Below are experts of layer 13 (counted from 0) of a mixture-of-experts language model. Rows are named router (the router's row for the expert), gate (a neuron's input weights, with its number), up (a neuron's input weights, with its number) and show model dimensions 0-127. Each number is 50 + 12 x the weight over its row's rms, rounded and kept within 0 to 99.
Before each expert's rows: a language model's description of what the expert responds to. This comes from a sample of Wikipedia text that the model never trained on.

# expert 22
Description: Slavic and foreign surname endings
router:59 53 60 43 58 39 71 53 44 65 35 44 43 57 59 63 69 41 53 41 58 55 63 42 45 59 36 43 64 40 63 33 36 54 58 43 42 53 56 45 42 42 52 57 52 47 46 52 29 36 52 65 27 47 36 38 52 49 58 34 48 44 22 51 58 65 45 56 52 51 35 47 60 43 64 74 28 60 45 03 53 72 40 47 64 42 75 59 48 58 38 30 52 52 46 58 74 56 58 44 35 47 45 38 44 50 63 42 62 32 36 62 29 62 44 58 46 60 54 67 55 66 29 64 58 57 40 53
gate0:55 39 55 30 58 59 58 63 55 68 59 80 42 33 63 35 45 62 64 38 46 36 33 37 53 48 54 57 40 54 51 71 56 84 54 40 47 52 52 57 29 43 32 37 30 62 66 41 43 57 32 52 49 44 59 43 50 46 66 44 36 50 19 39 35 61 45 63 51 54 40 47 71 35 40 56 38 78 51 51 42 45 55 63 51 29 47 49 39 43 56 65 66 49 49 45 49 49 71 43 44 61 56 39 35 45 42 39 46 48 40 52 38 56 59 41 54 75 66 49 47 49 24 58 60 78 52 64
up0:63 53 53 57 47 19 55 52 39 47 39 61 48 66 43 32 52 44 58 37 34 29 58 61 37 32 48 31 28 43 51 34 48 60 45 63 54 48 57 33 67 45 67 27 32 69 62 52 60 60 34 57 61 46 62 45 34 65 49 50 35 43 46 60 54 62 61 56 58 53 69 52 44 38 59 48 12 59 48 83 51 48 62 53 48 41 56 45 76 56 67 42 38 55 44 39 80 48 31 44 52 58 48 49 41 45 50 51 59 64 54 52 52 58 30 53 39 60 44 80 54 31 54 52 56 56 55 50

# expert 7
Description: Credit prepositions
router:51 43 52 33 51 33 72 56 49 44 32 40 37 42 57 36 71 60 46 51 45 49 58 40 43 59 59 32 62 49 63 63 57 64 59 59 41 34 44 63 53 58 70 57 51 40 72 64 49 39 58 77 42 46 42 37 44 48 61 37 51 27 39 34 73 49 44 61 73 61 29 53 51 20 78 50 48 47 57 33 56 46 44 48 58 55 63 63 52 44 50 36 55 37 50 51 60 54 76 68 35 39 50 61 17 26 67 58 47 44 39 41 38 61 50 52 57 65 50 59 62 55 53 43 50 38 61 61
gate0:38 63 58 30 52 52 70 31 42 46 49 51 54 55 40 44 51 43 41 48 62 68 49 72 44 55 62 35 53 51 51 67 58 43 72 47 67 34 51 41 45 58 44 40 43 43 45 40 47 38 51 43 71 54 52 53 56 65 55 56 31 53 38 35 46 62 52 49 71 50 46 64 69 52 54 33 46 32 51 40 63 29 52 42 68 60 65 68 45 77 47 33 45 42 39 54 47 19 33 51 63 34 27 55 17 33 37 43 37 42 54 57 62 36 68 60 37 69 53 43 58 52 67 65 68 44 61 48
up0:55 46 57 80 36 47 49 67 48 74 58 39 57 71 55 23 68 49 59 72 44 45 44 64 53 28 54 69 49 62 49 37 60 52 52 61 50 54 68 44 44 53 49 38 48 67 22 40 48 42 56 51 40 59 46 34 69 45 23 32 55 56 54 50 54 59 48 42 20 36 44 46 40 30 52 38 50 64 50 65 56 65 49 33 34 44 42 73 37 43 51 63 56 61 41 52 67 40 44 57 59 36 37 63 75 46 52 48 34 55 55 57 68 49 43 48 28 36 40 66 65 51 38 50 47 56 61 43

# expert 57
Description: Function words in prose
router:35 44 66 53 66 66 55 54 46 69 61 35 45 55 83 48 47 54 63 54 47 25 26 24 34 46 45 50 47 25 51 46 49 65 36 56 42 65 50 46 41 41 51 38 50 45 80 47 38 42 70 45 42 58 49 45 53 69 56 28 39 42 36 41 56 58 30 60 78 53 42 58 51 36 47 55 46 52 58 24 57 56 47 60 46 58 44 50 63 33 64 50 43 46 48 69 57 49 46 52 49 48 57 56 53 51 52 61 49 52 52 50 39 96 57 54 60 32 33 47 64 53 41 71 38 55 62 58
gate0:69 44 67 66 63 51 44 45 62 36 52 48 53 54 37 40 37 32 47 54 30 49 23 38 80 70 53 44 54 53 68 24 20 56 73 45 60 57 56 51 44 39 53 64 45 29 62 59 45 65 50 66 45 60 48 62 50 37 54 36 47 49 63 51 51 45 59 58 70 48 59 44 56 37 33 57 65 60 45 63 49 62 33 49 39 39 35 52 48 42 65 64 52 38 65 29 75 40 42 34 57 42 64 64 58 44 30 43 37 38 51 31 57 61 57 51 56 65 38 32 48 52 31 45 50 38 65 46
up0:42 50 61 43 55 73 44 73 51 60 38 57 50 66 55 72 55 54 15 59 54 39 39 47 83 22 57 72 29 43 37 37 23 47 49 59 41 61 55 52 70 64 37 45 60 54 50 39 38 41 54 56 14 68 32 48 68 55 41 31 55 64 53 54 42 54 61 42 41 53 52 36 52 33 66 38 44 41 61 60 41 49 46 68 62 61 59 60 60 61 44 57 52 51 45 77 40 58 35 51 68 54 37 49 52 48 44 56 47 52 39 51 47 37 53 53 45 44 31 60 47 43 36 43 47 57 55 46

# expert 16
Description: Capitalized word-initial syllables
router:51 33 66 32 34 48 60 47 49 55 65 54 50 31 58 67 61 60 50 53 57 45 41 41 53 49 64 43 51 42 47 47 36 54 45 75 16 44 50 45 55 43 54 43 55 52 61 51 54 41 84 58 45 61 36 52 46 69 48 50 43 25 39 52 50 48 43 48 54 70 35 55 52 60 68 53 47 42 46 58 65 71 56 85 54 52 65 46 48 63 58 23 60 51 47 57 59 29 69 41 38 53 43 65 37 23 64 50 53 36 39 30 48 50 20 45 49 54 50 43 43 48 37 59 44 49 48 81
gate0:28 50 41 58 44 72 38 72 46 51 34 54 39 60 50 56 51 55 29 59 56 48 49 54 41 62 66 36 48 58 55 29 49 67 37 64 55 28 39 54 61 55 46 40 54 68 47 55 31 81 43 34 46 40 55 53 57 69 33 46 62 66 57 49 50 40 56 39 48 46 41 56 41 49 56 39 67 63 74 74 43 66 58 44 40 52 30 56 66 63 70 47 57 54 55 48 52 56 70 56 41 34 29 32 42 46 79 39 58 63 32 42 50 54 48 69 46 49 21 30 42 39 43 45 59 53 44 59
up0:61 37 56 37 57 51 66 65 43 61 47 44 53 32 54 42 25 52 45 43 59 49 49 68 43 62 44 28 41 33 60 49 63 40 62 47 53 59 49 60 40 66 48 48 22 42 53 42 46 47 45 46 38 50 32 61 68 57 53 38 50 38 47 60 69 57 50 73 46 52 63 70 42 65 50 28 52 37 56 56 36 44 48 57 69 52 63 69 40 60 31 27 48 35 50 52 58 71 46 46 70 44 22 62 51 61 47 35 41 50 67 51 60 44 54 58 65 50 85 49 43 58 20 31 45 43 70 47

# expert 3
Description: Common subject nouns
router:41 37 42 36 78 58 65 72 50 57 55 46 44 67 54 48 48 36 67 59 51 40 43 33 35 31 46 25 38 23 56 55 50 63 57 64 28 25 56 54 55 52 56 54 57 50 51 47 43 28 59 66 38 64 65 52 66 40 36 47 49 41 47 40 53 37 50 70 46 60 30 76 55 45 64 60 55 24 41 44 66 69 41 46 68 67 66 54 65 62 61 56 61 47 63 67 43 36 60 52 38 53 52 51 36 38 53 69 46 36 49 38 48 47 46 48 59 55 47 49 51 51 13 42 57 47 45 53
gate0:58 49 47 61 49 56 32 43 53 48 47 61 69 71 55 59 81 41 52 55 36 35 32 52 60 65 64 42 48 47 72 49 52 50 48 55 53 37 49 28 49 51 61 50 61 46 48 79 55 55 43 37 52 72 62 38 36 30 24 39 47 37 45 51 52 47 46 29 54 70 51 50 61 47 68 64 49 38 34 29 41 33 56 44 36 43 33 32 39 43 50 28 44 63 56 57 48 60 51 67 64 62 58 72 74 61 74 27 49 57 44 56 40 46 38 48 56 46 52 60 45 42 39 51 58 58 57 79
up0:55 64 69 56 49 33 62 57 41 45 52 49 66 55 30 37 56 44 50 48 31 51 39 53 65 63 43 41 49 62 22 43 43 61 69 51 75 63 28 50 57 60 63 33 58 55 64 32 53 54 34 47 57 52 53 48 44 47 47 52 55 57 46 33 59 59 34 41 30 62 64 21 73 36 43 59 46 75 73 58 66 23 46 49 46 53 54 50 44 45 43 27 45 50 39 44 58 64 79 47 68 50 44 46 58 49 33 46 46 37 40 65 61 50 44 46 66 73 30 37 45 47 36 54 47 37 61 52

# expert 55
Description: Word-initial stems
router:47 41 56 35 44 73 68 58 58 51 49 44 24 46 56 49 58 60 68 54 52 33 45 39 38 43 55 63 50 46 46 42 55 48 45 62 21 56 40 50 64 55 50 49 69 61 62 42 47 38 40 62 50 50 52 39 64 58 38 36 32 22 41 16 60 61 48 33 66 53 44 66 60 31 51 63 47 50 56 49 50 45 85 54 58 60 45 58 50 66 51 35 64 33 60 55 52 38 66 44 42 51 42 43 44 36 86 46 67 29 54 45 55 57 34 45 27 46 42 68 61 44 48 52 45 61 64 67
gate0:63 46 52 26 54 51 31 47 33 55 71 48 47 61 57 41 55 45 51 58 72 66 46 53 62 43 44 62 54 58 49 46 35 41 62 68 34 54 38 42 64 45 68 57 36 55 34 47 45 43 43 58 55 58 30 50 76 54 30 25 47 47 57 56 45 49 38 34 32 38 67 54 45 61 34 47 54 50 49 53 45 19 72 46 43 63 27 39 65 76 71 58 36 40 38 47 33 62 52 49 56 52 62 73 76 52 84 41 43 59 39 58 44 54 55 41 51 44 66 51 46 45 49 49 49 46 69 55
up0:59 56 30 56 65 29 35 44 36 21 42 51 48 49 55 42 62 41 43 54 32 40 61 56 58 65 44 37 28 26 65 46 54 45 55 50 52 61 57 51 86 42 49 39 59 63 58 40 53 40 43 62 55 56 51 61 45 43 76 55 65 53 33 51 59 41 62 44 57 34 58 54 66 52 54 21 56 53 66 48 42 54 61 47 68 27 66 57 47 42 41 51 39 23 43 55 39 55 61 62 34 57 75 36 64 52 55 58 57 58 62 26 47 53 42 44 49 46 58 39 70 57 66 29 51 59 46 73

# expert 2
Description: Word-initial lowercase onsets
router:44 37 48 51 68 36 50 69 46 61 45 25 27 47 57 31 61 61 54 68 64 47 54 33 49 50 50 52 39 38 59 36 44 53 74 41 27 41 54 44 36 61 54 52 44 64 57 54 46 27 58 68 40 51 31 43 58 47 55 52 35 63 44 56 46 25 51 47 45 39 50 55 57 56 80 58 42 40 53 33 44 59 61 38 63 71 59 53 44 40 55 27 53 25 69 47 45 56 89 44 26 54 62 59 54 31 56 40 56 58 60 42 31 62 44 59 40 59 54 52 68 57 53 43 62 63 53 59
gate0:38 76 48 52 57 57 66 52 71 55 54 70 28 39 38 41 30 47 20 52 47 53 52 28 35 33 62 69 28 42 37 65 38 53 59 46 50 65 42 59 57 63 37 62 35 65 62 54 66 43 53 59 42 57 41 34 31 52 60 38 53 48 36 72 38 44 69 56 65 34 51 61 50 51 53 34 60 38 60 26 58 44 60 63 51 58 38 56 39 58 51 53 49 49 66 46 30 62 63 35 49 68 57 46 47 61 69 57 59 63 56 43 46 50 44 60 53 49 34 26 70 59 57 27 53 44 58 49
up0:51 30 50 55 42 50 42 58 59 29 52 33 53 70 66 51 56 31 33 52 39 32 48 77 64 64 53 72 49 48 43 53 38 44 42 54 42 30 60 48 62 42 55 61 75 47 66 44 49 41 59 48 46 61 38 36 50 62 63 54 55 40 25 52 71 56 58 40 62 44 51 41 26 41 37 48 56 24 54 47 49 34 52 47 42 26 34 67 73 64 53 57 63 63 58 42 37 59 63 44 64 63 75 61 53 48 46 37 52 38 47 34 66 47 39 43 47 67 67 49 32 64 63 58 34 41 36 43

# expert 15
Description: Nouns after determiners
router:57 53 68 34 77 42 62 71 54 57 48 17 55 44 54 54 40 42 61 38 32 38 49 38 43 53 72 38 52 26 57 58 44 40 47 61 47 43 50 55 53 47 55 58 58 70 56 67 46 41 49 68 40 47 47 31 61 49 51 41 25 54 18 55 40 51 51 42 71 54 47 74 58 49 64 61 48 58 56 31 63 62 44 49 65 73 53 57 55 44 51 35 72 36 51 63 43 54 54 64 56 55 44 60 42 47 60 63 50 44 56 55 32 71 53 30 62 44 30 49 53 51 26 48 52 66 37 73
gate0:48 58 45 50 28 48 63 55 55 38 54 58 33 37 45 32 25 55 37 37 51 58 45 59 30 78 39 51 62 57 40 70 40 32 57 48 67 59 58 70 44 48 58 43 50 67 48 52 57 33 59 32 31 49 32 29 62 59 55 51 36 28 24 48 41 56 62 79 53 62 60 49 52 32 40 35 60 55 52 59 46 75 44 60 50 58 65 66 39 45 55 59 61 45 49 54 51 51 47 26 33 57 44 36 58 52 48 53 58 54 59 63 43 67 59 38 49 71 46 31 53 45 41 58 34 72 41 69
up0:26 55 62 25 59 32 39 30 52 55 58 58 58 49 57 62 60 21 46 53 59 65 63 41 49 52 67 54 22 60 39 24 49 31 60 29 54 54 41 41 53 36 17 61 71 74 51 51 55 54 55 33 79 44 54 48 46 36 52 64 36 50 34 50 50 55 60 55 56 57 27 57 61 58 46 34 53 45 40 56 51 24 56 47 40 39 35 48 61 49 44 36 55 65 65 44 59 49 46 55 40 55 49 60 36 60 59 58 76 59 58 64 35 41 47 53 63 67 45 52 56 51 58 66 36 54 52 54

# expert 27
Description: Foreign name pieces
router:49 32 55 25 59 51 48 46 52 41 63 43 38 43 62 45 58 48 50 56 61 49 37 55 49 45 44 53 57 36 43 64 37 59 58 65 28 52 56 43 39 52 44 42 52 49 66 54 54 55 79 57 48 53 60 39 67 52 54 41 34 32 56 43 44 43 40 50 49 61 50 62 71 73 38 54 34 31 40 37 55 75 52 53 68 64 81 51 45 35 47 33 65 42 54 62 68 48 69 38 56 61 56 26 34 43 71 69 66 37 28 28 36 64 21 49 42 47 50 55 64 59 45 53 53 47 28 55
gate0:57 48 42 55 62 58 46 33 47 41 57 70 39 33 36 53 60 63 55 60 51 34 72 55 58 71 44 40 38 48 43 54 62 70 47 58 53 50 77 41 40 41 31 45 48 53 46 49 77 55 46 44 62 44 45 40 47 56 62 40 45 64 43 50 40 64 55 45 46 44 46 26 75 42 64 52 40 60 66 46 54 69 85 58 48 43 47 59 48 06 51 41 61 54 26 59 36 63 49 53 52 33 44 68 58 48 39 54 61 39 46 60 29 66 60 49 33 42 49 51 45 22 36 54 54 54 36 54
up0:45 52 62 34 49 43 55 46 40 58 65 62 60 73 56 62 49 47 52 65 45 68 48 47 43 34 53 39 50 44 79 42 53 58 46 51 68 76 59 48 42 35 40 61 54 37 34 66 62 46 60 25 43 55 62 25 41 46 58 67 54 72 33 30 59 44 35 79 31 59 55 49 15 48 69 58 43 31 45 52 35 69 44 55 30 65 57 57 48 49 46 47 51 56 46 40 43 73 48 22 44 27 40 41 53 66 73 50 54 49 44 52 38 51 49 49 46 67 53 44 48 53 52 57 47 49 40 45

# expert 26
Description: Lowercase consonant-cluster onsets
router:58 33 46 40 53 50 57 77 47 40 59 54 22 34 64 54 76 61 59 52 60 46 50 51 29 52 58 38 30 37 51 37 57 56 45 38 40 43 51 50 48 48 53 49 64 79 59 41 42 40 55 62 46 64 26 18 83 65 52 30 49 41 45 43 39 37 47 52 67 53 39 63 43 37 70 63 39 37 43 51 59 65 72 61 48 60 47 63 50 47 69 34 47 37 45 53 58 59 45 55 40 52 67 25 45 45 61 62 41 42 44 40 56 73 48 51 48 66 48 57 31 52 30 53 41 58 53 58
gate0:54 59 66 36 58 66 52 49 51 49 55 37 62 55 41 59 40 44 35 61 42 36 68 68 50 72 46 69 38 54 13 36 73 27 42 62 72 49 38 41 55 46 50 57 53 70 44 44 58 36 61 56 54 47 57 59 31 41 48 48 75 46 47 45 38 38 45 40 62 57 58 42 41 45 42 44 38 48 54 41 80 51 60 30 48 40 48 54 39 56 54 55 40 36 45 50 38 35 45 60 56 80 33 61 50 57 66 47 71 58 40 34 68 48 36 50 65 45 60 38 34 65 33 41 57 55 66 29
up0:42 55 69 51 30 61 49 61 59 50 25 52 42 50 49 42 55 57 59 47 59 78 67 68 49 71 56 57 50 70 49 45 50 60 45 51 60 52 49 67 35 61 46 36 49 59 42 67 35 52 39 42 43 29 51 71 49 54 36 41 43 67 64 62 29 55 34 43 55 66 60 51 43 45 56 43 56 32 32 48 49 56 56 57 49 34 67 50 37 65 50 36 42 61 58 76 20 12 49 45 49 43 54 62 33 46 47 37 51 51 72 38 41 50 55 59 42 39 49 51 44 62 75 65 29 33 53 46

# expert 62
Description: Prepositions and narrative verbs
router:39 39 58 14 61 49 47 46 67 51 37 46 43 50 76 62 55 54 66 53 74 56 65 33 59 37 68 35 47 46 74 45 52 37 58 43 38 57 37 48 57 55 52 48 46 38 59 63 49 39 48 62 46 63 38 34 39 78 73 51 41 49 35 54 41 57 45 63 73 49 35 60 70 38 54 48 19 48 49 43 47 41 51 62 63 61 76 53 47 53 62 38 63 51 57 59 40 52 71 47 62 49 46 52 12 36 67 56 54 46 51 42 35 65 34 56 41 59 52 48 47 43 49 60 60 61 37 52
gate0:43 65 40 44 78 44 60 42 46 44 49 46 50 39 32 56 61 59 46 65 31 65 61 22 60 60 51 47 41 56 63 54 53 69 58 50 50 55 70 44 59 60 39 34 37 32 54 49 43 72 34 40 53 37 59 45 86 30 55 47 71 45 59 62 59 74 26 62 38 44 40 42 54 59 52 46 46 57 52 45 56 61 78 41 38 58 46 39 58 45 64 76 42 46 49 38 44 43 39 57 37 38 37 28 60 45 61 46 67 44 54 47 40 46 45 37 54 65 54 52 39 30 44 58 27 41 34 61
up0:65 41 59 79 55 43 39 45 36 33 62 12 57 37 33 17 66 52 58 65 33 53 45 61 39 67 50 31 23 52 59 44 60 31 71 61 45 62 44 65 55 44 54 56 62 49 48 34 64 44 49 54 41 39 56 57 61 60 67 54 45 51 61 49 48 31 34 55 44 51 81 38 63 44 57 40 47 50 59 56 56 78 56 38 40 43 49 43 40 56 51 67 53 37 45 52 55 42 42 53 45 49 45 50 60 65 45 31 51 70 60 48 69 50 42 28 34 52 47 58 30 44 50 39 44 46 58 57

# expert 36
Description: Person first names
router:51 44 69 61 49 40 58 55 55 72 38 30 57 55 50 58 58 36 59 63 59 31 50 40 46 42 58 25 64 21 46 40 57 56 49 50 34 42 41 33 51 37 37 53 46 63 43 60 43 38 55 66 45 49 47 49 55 65 53 49 45 48 42 55 39 67 52 56 51 57 39 50 54 52 64 60 46 41 46 35 73 71 47 74 61 55 81 49 52 43 51 48 72 45 47 52 70 46 58 49 58 48 39 46 38 31 77 67 72 30 30 29 52 58 11 45 56 34 38 63 55 54 41 44 43 52 43 68
gate0:44 48 53 60 36 61 52 66 56 54 43 78 53 51 46 57 62 60 27 40 35 55 13 52 51 44 70 39 45 77 50 72 47 55 60 51 51 32 50 44 40 41 47 34 64 48 42 45 57 41 48 51 63 46 65 50 62 52 49 54 77 37 47 45 53 44 48 41 47 55 61 26 43 51 68 65 66 38 57 50 40 55 51 35 22 59 57 29 57 07 53 52 57 57 45 62 36 44 45 57 34 57 56 47 51 64 69 41 50 41 40 35 55 55 65 39 25 62 54 57 42 39 55 53 75 55 49 38
up0:32 68 49 66 45 54 44 68 50 56 29 46 39 56 39 54 48 72 53 46 47 57 62 45 56 48 61 60 49 61 71 71 50 56 34 49 54 46 70 51 42 52 57 64 59 60 45 57 56 50 63 53 46 65 47 52 49 39 60 32 43 72 39 33 42 38 61 45 41 40 38 59 34 44 63 33 63 40 55 28 37 57 53 09 42 60 37 65 41 57 54 49 50 43 52 65 25 65 44 53 53 33 45 60 60 56 47 19 25 32 57 53 43 53 59 55 37 47 68 67 45 39 63 33 47 75 50 32

# expert 48
Description: Media and entertainment words
router:63 38 46 47 49 47 84 61 58 31 40 44 38 65 52 34 65 41 51 62 52 42 40 49 36 36 56 28 65 31 52 61 32 46 61 51 53 35 57 66 43 66 49 47 62 40 61 47 44 40 79 67 33 56 50 38 51 44 55 54 31 37 52 46 43 40 37 66 61 58 22 64 64 44 54 64 48 55 54 50 67 75 49 60 61 61 77 61 56 31 51 30 50 27 43 61 37 31 56 67 49 39 45 36 43 47 67 43 42 50 56 44 29 53 48 69 54 48 40 50 39 57 32 47 56 58 41 58
gate0:56 38 37 24 42 41 60 44 43 62 62 43 73 43 29 52 64 48 52 45 43 39 51 62 59 62 36 44 68 43 37 73 60 37 49 67 56 52 42 39 49 44 48 67 34 60 76 45 40 68 69 60 44 60 56 39 52 51 52 45 58 56 45 61 57 54 29 46 78 60 57 59 69 53 26 32 70 62 21 52 38 46 43 49 47 52 57 54 59 45 67 45 54 49 38 60 30 60 30 43 50 37 42 61 46 45 45 61 56 45 44 36 49 48 76 64 52 69 50 54 35 39 54 28 23 48 67 56
up0:58 41 45 30 31 45 58 51 51 39 56 58 55 35 54 43 65 71 52 61 39 44 33 50 48 62 57 72 63 54 39 68 49 51 41 41 46 45 61 48 48 45 56 35 38 64 67 55 45 52 56 43 63 34 79 50 63 38 64 51 65 51 58 49 44 56 59 44 40 47 38 51 63 38 66 74 58 35 61 40 56 72 34 62 53 67 71 51 48 54 52 45 40 62 44 53 36 44 38 45 44 62 75 51 43 33 28 82 64 40 47 54 31 18 51 52 32 29 26 42 39 60 58 39 50 47 62 42

# expert 23
Description: Proper name beginnings
router:60 36 52 40 59 69 69 66 58 45 44 33 37 42 64 66 58 69 73 72 64 23 44 48 27 45 42 34 56 30 51 28 59 42 49 62 25 47 19 55 50 45 67 48 39 64 50 50 47 43 48 53 56 62 40 29 58 67 45 39 42 35 44 51 49 53 46 49 44 45 34 56 39 58 51 37 42 34 51 36 63 47 56 57 60 73 61 59 60 49 29 40 59 38 65 67 48 36 73 41 42 54 51 46 38 32 58 59 64 53 36 45 51 57 36 48 58 42 51 49 67 61 43 69 69 66 54 62
gate0:36 39 84 47 51 46 52 41 29 52 47 51 38 46 59 34 70 54 57 50 45 31 33 46 36 46 35 66 45 41 59 57 49 38 80 44 76 52 79 65 57 31 50 58 31 50 65 56 65 54 38 56 72 58 43 53 57 47 37 54 44 33 51 63 44 48 37 61 42 58 41 60 50 55 37 50 54 39 67 40 34 24 68 49 42 48 61 42 63 50 38 64 43 52 54 41 55 50 54 32 72 67 41 45 42 59 65 33 61 64 57 49 63 77 41 44 37 44 34 50 39 62 42 42 56 29 49 44
up0:21 62 61 45 68 34 42 33 41 53 44 55 43 38 35 43 42 24 45 59 36 47 69 55 49 43 57 64 67 39 76 38 60 65 49 43 60 68 73 43 51 44 35 24 33 63 60 59 59 48 35 44 34 47 50 43 56 49 40 37 58 57 44 27 55 63 41 73 44 49 28 59 41 60 55 32 56 60 40 65 46 72 57 43 31 35 51 44 55 42 65 47 34 65 47 49 63 52 48 47 51 74 71 42 65 49 71 37 48 44 50 31 46 64 43 57 62 46 47 54 49 71 44 60 51 53 43 38

# expert 5
Description: Short word-initial fragments
router:45 48 48 46 70 45 72 61 58 40 65 47 30 34 62 41 70 54 49 63 55 32 33 46 20 64 65 42 29 32 53 66 47 78 49 40 34 56 52 46 37 59 69 51 49 85 45 39 46 35 64 68 44 52 38 40 63 48 71 44 47 16 37 54 42 40 56 66 38 52 21 51 51 57 58 46 35 46 46 40 49 76 58 43 66 61 52 60 48 51 55 35 63 50 51 49 39 70 59 51 46 47 55 35 47 35 43 59 49 42 51 40 47 57 46 46 40 63 50 61 65 40 49 44 54 54 47 69
gate0:27 43 45 54 52 61 45 63 33 68 44 60 48 31 50 53 56 56 43 68 81 55 37 47 52 38 61 38 43 36 35 50 51 50 32 53 60 51 57 45 55 45 45 32 66 49 43 48 34 37 59 60 53 93 40 24 52 42 45 46 77 64 79 44 33 27 65 47 44 43 36 50 44 39 64 58 60 39 58 54 58 49 65 71 38 43 58 49 48 45 66 49 64 39 31 61 34 42 48 40 71 46 48 49 45 65 45 36 41 34 48 54 66 57 62 67 38 52 43 42 44 62 48 64 49 64 43 45
up0:41 28 48 46 23 44 55 62 51 50 70 55 61 65 59 43 40 49 35 78 39 53 31 46 39 53 69 54 37 42 57 58 44 25 41 26 48 54 60 63 42 56 68 48 45 66 72 63 73 49 57 43 60 48 60 75 53 54 39 58 71 56 58 63 55 59 79 59 21 63 61 40 59 41 53 48 51 58 52 52 54 45 57 43 47 45 48 34 52 54 42 54 44 42 43 61 49 62 43 38 53 63 30 41 25 50 62 34 42 59 74 52 39 53 26 60 66 50 61 28 36 47 57 54 55 43 54 43

# expert 11
Description: Critics, media, academic fields
router:55 34 45 57 52 54 65 54 76 66 43 45 44 51 47 43 57 58 57 43 40 41 37 47 41 41 54 28 42 48 37 54 42 58 67 64 28 41 52 61 49 49 56 35 71 65 56 56 40 37 36 64 16 48 42 45 46 61 42 42 40 47 39 23 54 35 46 47 64 70 46 57 62 56 61 51 33 25 60 44 59 69 46 57 64 74 59 65 61 50 42 41 57 56 45 52 54 52 70 34 52 28 59 37 42 54 79 59 74 38 45 64 50 67 31 63 29 32 60 53 55 42 55 52 43 47 52 68
gate0:81 42 54 37 52 56 50 33 47 70 57 54 43 49 46 43 55 65 45 28 52 46 65 53 67 44 60 43 70 73 40 42 55 65 49 49 31 44 43 30 69 62 51 46 56 33 79 41 66 43 26 39 46 40 62 42 41 56 49 49 33 51 50 60 59 29 34 48 61 63 43 39 41 55 70 57 40 35 50 68 43 29 56 37 46 59 38 57 53 45 33 24 63 55 43 51 43 64 33 54 65 46 36 42 69 40 55 37 66 56 46 42 63 64 54 60 44 38 34 59 49 41 52 34 38 71 38 62
up0:61 57 42 51 59 60 41 33 70 60 42 42 51 79 39 46 36 50 52 67 60 31 39 57 60 45 61 54 54 44 42 46 52 52 61 59 72 47 38 52 24 55 51 61 63 58 69 39 35 58 58 50 57 41 48 36 66 45 40 47 38 51 90 49 54 50 60 59 48 64 74 58 39 49 45 50 55 29 52 51 34 59 34 38 63 36 39 53 60 44 47 50 55 69 28 66 53 55 66 42 44 56 69 54 49 57 57 45 58 41 32 25 36 40 58 38 17 45 42 47 38 58 28 66 61 59 34 47

# expert 44
Description: Japanese and East Asian names
router:64 35 45 42 70 42 53 53 77 37 38 39 41 42 49 60 70 50 47 59 54 42 51 43 49 61 60 47 50 38 55 36 23 35 35 50 56 62 36 42 37 70 58 36 59 55 43 54 32 52 70 68 50 38 54 53 57 46 58 56 44 44 38 52 58 53 49 42 73 60 42 61 57 60 73 66 52 50 35 28 55 76 52 44 59 47 60 47 41 32 66 36 61 43 48 54 68 58 85 45 53 45 54 54 37 30 61 62 53 29 45 38 36 59 13 54 55 63 32 38 40 47 37 64 55 42 50 45
gate0:86 64 54 59 38 59 27 48 42 47 47 56 61 56 42 53 34 20 65 49 43 50 65 15 61 48 46 49 36 55 40 65 51 45 74 54 52 43 42 45 66 43 63 55 54 38 49 49 50 67 61 29 69 42 36 82 62 52 48 45 60 54 40 45 62 48 51 52 52 56 49 48 50 67 37 45 43 46 45 49 43 51 62 63 71 34 58 65 54 52 24 62 39 36 75 35 53 38 49 54 39 53 59 46 30 54 52 47 48 57 56 60 35 47 49 37 54 65 21 26 52 47 58 39 73 54 50 57
up0:33 59 30 51 49 57 67 69 65 36 50 49 32 44 60 48 59 63 47 56 68 55 27 41 23 20 43 51 45 49 55 36 57 42 57 42 57 39 72 38 48 37 61 47 55 61 23 55 52 52 49 54 45 80 65 41 45 57 44 38 54 48 23 50 42 39 56 43 52 46 61 48 43 38 52 46 51 72 53 53 51 54 53 35 34 59 44 69 69 44 45 65 53 58 46 47 55 73 51 49 46 56 41 29 63 35 56 71 70 60 62 63 27 55 60 37 56 23 37 40 23 56 40 53 54 53 53 45